Weights of a small mixture-of-experts language model, trained from scratch on English Wikipedia.
Size: 8 layers, width 256, 43.3M parameters.
Experts: 144 SwiGLU neurons an expert, a softmax router.
Training: a variant of SOAP for the experts, 260M tokens.
Below are experts of layer 5 (counted from 0) of a mixture-of-experts language model. Rows are named router (the router's row for the expert) and show model dimensions 0-255. Each number is 200 + 40 x the weight over its row's rms, rounded and kept within 0 to 999.
After each expert's rows: "comes after" lists some tokens at least twice as common just before its tokens as in all text; "mostly gets" lists some tokens that are sent to it at least half of the time. This comes from a sample of Wikipedia text that the model never trained on. Tokens count by the router's weight.

# expert 10
router,236,92,235,174,243,196,216,236,228,198,209,261,191,250,180,204,170,222,153,253,265,285,173,221,150,151,240,203,269,144,253,162,245,197,200,185,171,210,212,182,245,181,255,105,182,266,266,244,139,238,137,211,144,142,209,231,202,237,151,156,261,153,200,141,195,180,258,246,241,199,265,181,200,207,231,196,181,175,230,230,211,194,175,162,181,198,195,233,185,199,199,274,256,235,136,217,174,211,173,217,207,207,217,118,254,194,176,150,144,202,212,179,118,199,200,170,180,190,161,195,111,252,320,189,141,223,200,249,199,123,219,261,174,263,271,239,186,178,162,218,144,180,245,166,217,174,232,190,218,184,190,183,170,203,150,193,175,174,237,166,199,215,257,204,172,271,259,175,201,229,219,256,187,174,170,238,188,234,175,200,235,175,145,227,177,187,140,209,211,227,211,247,207,199,256,207,227,220,117,250,157,288,178,176,239,202,272,191,308,145,174,207,181,295,233,206,162,202,231,221,224,215,221,187,214,269,161,200,190,190,185,171,153,143,209,173,173,239,197,207,190,148,181,297,229,273,127,177,147,170,151,218,149,207,151,202
comes after: "-", "\n", ")\n", ":", "201", "\n\n"
mostly gets: ";\n", "°N", " Preceded", "Personal", " Genus", " Website"

# expert 17
router,214,188,149,255,187,143,165,146,257,159,265,230,209,205,187,176,119,203,200,226,228,221,230,155,225,111,232,197,216,197,221,248,236,151,202,247,207,143,164,208,237,190,231,150,247,221,184,211,165,259,159,161,142,172,212,138,207,286,239,194,227,153,187,226,200,188,188,231,191,215,200,225,192,196,197,186,254,156,235,241,165,123,185,173,193,233,184,145,187,238,250,229,230,133,177,275,215,219,188,252,214,251,132,148,224,272,175,234,213,233,224,232,170,251,237,171,96,222,161,248,134,177,247,198,162,245,235,254,133,214,191,215,223,237,249,252,188,165,186,171,201,276,228,180,200,215,258,185,223,166,177,137,194,149,187,225,178,192,182,168,206,192,236,134,171,220,223,169,272,247,245,220,220,88,189,132,185,248,194,227,273,205,126,184,235,201,217,171,213,163,238,234,216,244,248,186,190,208,155,261,191,218,190,181,260,191,219,229,248,155,238,241,156,222,145,239,218,217,189,241,108,264,239,222,192,192,160,153,229,232,202,172,169,145,221,188,234,271,293,220,257,271,185,241,249,245,182,172,208,334,132,202,168,245,268,235
comes after: ",", " of", ":", " the", "-", " in"
mostly gets: " Mc", " Z", " Ch", " Br", " San", " El"

# expert 0
router,180,163,223,215,159,170,159,204,219,158,256,225,114,173,215,175,162,192,158,209,150,231,217,205,197,185,281,219,246,179,241,210,210,148,145,243,208,142,194,158,171,228,236,170,283,217,233,200,167,226,177,205,164,162,200,183,157,247,212,170,208,167,119,120,165,256,171,186,191,236,247,212,189,180,179,114,194,169,230,225,246,221,187,156,158,157,243,239,118,234,159,235,136,105,180,258,203,152,181,227,239,220,183,164,227,236,221,206,205,225,229,191,200,207,161,185,149,244,189,257,126,154,234,174,212,259,196,219,204,199,204,244,265,229,213,222,211,226,140,181,178,247,270,213,257,337,239,130,257,160,156,172,222,104,185,209,150,193,199,176,185,180,259,193,114,227,212,183,223,262,249,224,209,163,163,173,174,242,194,236,240,275,164,234,208,242,170,257,192,236,281,250,178,183,280,215,231,275,168,229,172,256,248,199,226,228,199,223,210,176,163,213,163,272,157,273,257,193,165,227,198,249,223,185,230,199,119,159,214,151,202,155,131,189,236,148,245,238,249,239,131,122,244,233,175,223,194,178,184,188,261,168,225,251,232,220
comes after: " the", " in", " (", " as", " on", " a"
mostly gets: " November", " January", " July", " August", " April", " March"

# expert 33
router,147,140,177,193,195,156,121,288,236,135,174,239,213,223,172,156,163,160,148,222,242,263,215,188,205,170,231,153,233,161,235,125,236,214,189,218,275,155,143,220,206,180,238,152,154,234,148,230,162,165,164,228,149,155,190,238,156,251,193,161,199,257,200,189,242,219,210,196,205,243,241,142,136,240,235,177,241,232,249,199,188,181,152,129,154,204,238,212,213,235,149,273,199,142,175,243,185,215,121,252,272,191,194,162,193,249,226,218,241,195,262,233,134,182,183,172,149,211,173,183,152,227,236,180,185,262,181,224,144,190,241,249,234,270,274,180,199,234,153,214,212,232,249,233,245,184,228,129,223,157,205,239,231,225,166,242,151,150,192,162,158,179,255,137,156,230,147,163,164,249,251,231,169,173,157,174,171,251,163,211,213,242,185,131,267,205,159,128,182,198,253,215,236,267,199,207,173,209,159,227,173,260,254,174,205,260,205,179,176,173,233,268,228,270,130,226,144,209,119,222,171,209,238,179,238,136,238,209,197,242,232,159,160,152,237,213,251,236,237,240,226,251,139,258,264,239,225,161,147,217,234,226,172,271,220,172
comes after: ".", ",", " that", " He", " he", " which"
mostly gets: " they", " who", " would", " she", " had", " he"

# expert 44
router,195,184,198,209,207,197,193,244,280,164,218,271,229,198,165,120,206,155,223,232,195,249,237,224,173,184,249,229,282,68,245,138,192,191,139,196,217,168,204,282,247,173,209,177,189,253,134,220,164,215,143,214,147,104,158,183,149,260,227,176,215,157,165,149,216,202,258,253,254,221,276,193,211,214,219,155,201,226,266,214,215,123,160,172,173,154,164,149,202,222,136,243,133,157,143,195,188,119,249,212,251,272,173,192,196,211,141,217,191,203,219,233,170,226,161,195,234,230,212,163,142,229,232,175,182,193,174,195,233,187,181,256,203,200,199,208,231,162,152,223,157,173,223,181,253,148,225,122,212,143,170,174,245,223,175,296,139,176,210,180,219,192,259,201,160,278,258,129,220,196,267,191,180,221,125,164,198,235,193,225,192,224,174,174,253,160,185,233,177,226,234,217,170,230,212,124,147,252,183,242,134,280,165,209,197,249,188,218,196,192,175,226,233,270,213,187,142,232,245,219,166,253,234,147,196,232,182,145,176,125,221,135,145,221,212,146,227,253,197,209,209,206,282,223,287,185,162,204,156,193,198,157,140,209,177,180
comes after: "\n", " |\n", ")\n", ".\n", "3", "1"
mostly gets: ").", "\".", ".\n\n", "):", ").\n\n", ":"

# expert 8
router,262,166,136,229,211,172,194,213,202,180,226,258,218,173,168,112,153,105,191,191,146,271,191,152,103,199,239,236,232,160,228,166,231,156,174,220,255,164,178,247,222,183,226,150,310,246,187,185,183,200,163,247,154,155,177,204,149,247,188,256,261,257,186,175,162,237,274,176,220,233,231,161,264,262,178,182,230,196,206,202,150,186,186,152,180,195,208,221,177,238,232,278,217,130,109,164,233,263,206,242,245,211,124,131,182,205,197,216,226,158,253,185,130,239,159,192,207,178,170,218,204,192,248,193,225,258,176,196,182,120,204,200,168,252,228,196,136,225,179,175,193,254,238,170,230,218,206,187,217,165,200,161,234,236,221,173,240,262,126,161,188,169,190,190,230,234,205,204,171,203,254,213,241,212,134,195,227,191,76,219,230,241,166,204,253,155,152,198,157,196,247,232,187,208,195,155,175,232,178,247,157,246,202,194,206,206,239,210,196,190,174,160,240,289,217,235,201,262,124,295,133,202,264,129,224,222,162,172,184,138,276,221,162,179,262,180,210,247,213,218,201,189,169,201,260,271,140,173,159,218,255,221,160,257,239,237
comes after: ".\n\n", "==", " |\n\n", "\n\n", ")", ")\n\n"
mostly gets: ".\n\n", "===", "==", "\n\n", " |\n\n", "==\n"

# expert 37
router,156,192,209,173,210,155,78,250,198,113,198,234,168,264,208,140,170,174,136,234,193,332,231,134,216,185,264,163,259,180,229,169,211,236,184,178,217,193,154,206,219,205,273,195,259,271,156,193,165,249,186,238,155,94,165,254,155,199,200,192,225,193,195,148,205,171,193,227,233,144,256,189,193,216,198,177,200,237,306,225,220,142,169,188,175,201,123,232,195,252,213,213,227,184,123,217,165,236,194,178,215,220,157,185,141,207,233,240,225,255,206,213,168,216,172,202,192,220,232,118,147,109,254,99,203,201,194,210,237,170,206,204,207,191,170,180,219,279,157,173,187,220,254,188,303,223,236,116,236,126,203,217,208,201,163,239,167,127,168,151,183,247,211,191,176,219,260,148,252,209,230,166,189,214,170,208,185,228,178,178,224,234,123,195,242,136,200,257,210,192,221,231,183,197,210,176,137,236,159,242,165,182,198,156,264,222,202,232,242,164,243,175,155,245,171,216,192,200,132,246,109,222,189,190,194,251,143,240,176,207,208,123,188,174,205,231,268,250,227,257,184,199,220,208,244,213,129,185,207,237,185,209,122,224,221,164
comes after: " |\n", "0", ")", "1", "2", "3"
mostly gets: "|", " |", " |\n", "°N", "″N", " —;"

# expert 21
router,166,211,230,230,164,131,147,152,255,140,241,203,140,195,178,169,149,194,213,272,186,235,265,190,162,133,226,145,228,171,212,142,237,171,164,271,246,223,154,189,200,154,234,153,239,242,254,234,177,266,185,257,169,195,194,161,196,236,193,170,224,191,185,179,199,229,218,198,189,282,227,182,218,262,137,176,203,241,241,255,214,181,134,162,147,178,192,231,95,241,119,255,216,145,163,246,253,195,194,229,243,208,208,195,233,256,149,263,245,204,196,202,193,213,141,160,143,236,187,178,167,135,227,201,264,193,244,232,204,173,134,241,201,268,240,252,174,213,213,111,191,216,243,128,218,209,236,156,257,191,201,198,212,118,147,229,203,196,126,164,150,181,214,183,140,261,219,186,170,254,240,261,237,216,137,199,239,223,126,235,232,255,162,267,207,196,176,282,211,210,237,219,208,238,176,189,181,206,180,252,192,287,175,170,242,215,264,213,181,184,190,172,160,225,164,262,183,226,214,229,161,274,209,146,263,211,192,149,201,97,199,180,177,156,237,222,276,247,262,226,177,117,198,248,164,248,177,214,185,158,178,225,203,241,175,231
comes after: " the", " a", " his", " was", " as", "'s"
mostly gets: " first", " two", " second", " three", " one", " four"

# expert 12
router,219,160,260,176,150,166,207,195,255,155,236,211,164,150,207,177,130,205,174,250,207,195,267,184,147,162,245,206,236,176,205,162,255,128,160,244,256,129,188,172,191,206,248,90,238,229,179,258,168,212,187,179,190,176,134,164,106,220,219,127,243,185,230,186,178,203,256,195,256,238,197,148,249,252,225,141,215,220,230,239,208,192,151,156,193,201,259,179,131,242,232,210,227,129,136,250,229,205,170,244,243,278,207,226,203,281,152,205,253,172,206,199,194,226,122,171,144,209,192,189,176,120,219,170,154,224,202,239,165,125,142,247,192,229,212,192,214,198,202,124,144,213,245,171,176,139,210,151,265,182,213,193,221,231,199,215,199,232,146,175,159,181,239,189,147,215,200,146,195,229,267,257,243,202,173,185,219,238,76,224,215,228,181,214,208,248,171,213,188,211,236,246,166,255,210,189,223,288,180,239,192,197,108,179,204,230,270,257,179,151,168,186,182,205,99,207,232,294,247,273,165,230,197,166,228,233,164,210,169,236,207,161,180,183,219,180,267,221,246,231,209,185,249,245,195,290,179,200,199,168,182,155,169,212,139,240
comes after: " the", " a", " and", " to", " of", " an"
mostly gets: " American", " National", " several", " British", " new", " local"

# expert 36
router,177,121,125,188,184,158,134,248,229,116,182,211,231,243,201,111,163,158,175,205,203,287,239,192,217,172,228,200,280,196,223,222,251,210,170,194,231,207,172,196,222,164,219,152,271,193,154,255,159,204,190,295,199,212,221,146,230,184,227,182,230,215,186,172,209,217,232,163,217,220,218,180,171,286,223,155,217,228,212,215,202,192,152,144,151,219,230,202,166,261,169,246,194,202,208,188,163,271,201,278,255,216,197,185,256,237,142,256,233,183,228,271,111,201,172,172,150,178,140,154,185,206,211,137,180,228,247,251,180,225,190,254,222,224,246,190,185,191,191,193,165,213,306,227,205,223,242,195,182,203,157,192,228,276,149,182,161,188,183,188,168,236,237,191,171,310,174,130,168,266,218,252,152,182,170,151,216,265,147,189,222,243,206,165,220,211,165,209,136,209,236,223,169,269,150,193,159,273,163,262,154,281,207,212,287,260,222,205,213,204,202,228,230,239,220,261,150,265,143,199,194,206,176,202,205,201,222,234,237,226,227,146,190,160,249,204,338,239,220,238,247,192,241,236,255,182,172,120,144,214,168,198,155,232,229,245
comes after: ",", " and", " it", " he", " is", " was"
mostly gets: " is", " was", " had", " not", " but", " has"

# expert 14
router,156,144,255,155,188,163,148,215,223,149,163,268,222,241,136,182,153,153,153,270,180,207,237,211,204,153,233,140,251,160,250,174,241,168,176,263,286,174,152,164,223,209,256,147,176,246,239,245,168,196,141,232,171,163,186,261,147,248,171,167,174,215,177,212,263,235,210,235,241,225,243,219,152,233,249,157,226,241,253,232,166,177,192,147,130,204,168,217,280,217,200,243,216,68,193,212,158,155,248,228,248,238,205,160,157,247,134,208,247,250,217,211,163,191,188,166,153,216,185,172,154,174,248,179,197,232,223,240,180,168,267,248,186,273,120,182,198,227,138,191,220,245,255,147,240,217,236,166,245,176,181,171,258,175,167,245,216,185,177,177,161,197,238,166,172,231,174,154,171,235,254,189,156,162,161,141,143,271,178,223,230,251,156,164,277,226,165,262,213,191,244,210,162,252,203,175,269,220,149,235,148,207,190,129,207,246,251,223,193,158,244,294,203,261,172,231,255,193,145,224,181,212,216,186,236,153,218,163,193,169,221,144,141,138,258,223,234,258,239,236,158,221,211,233,208,232,197,139,176,203,250,212,159,204,196,192
comes after: " ", " on", " (", " in", " released", " born"
mostly gets: "の", "born", "å"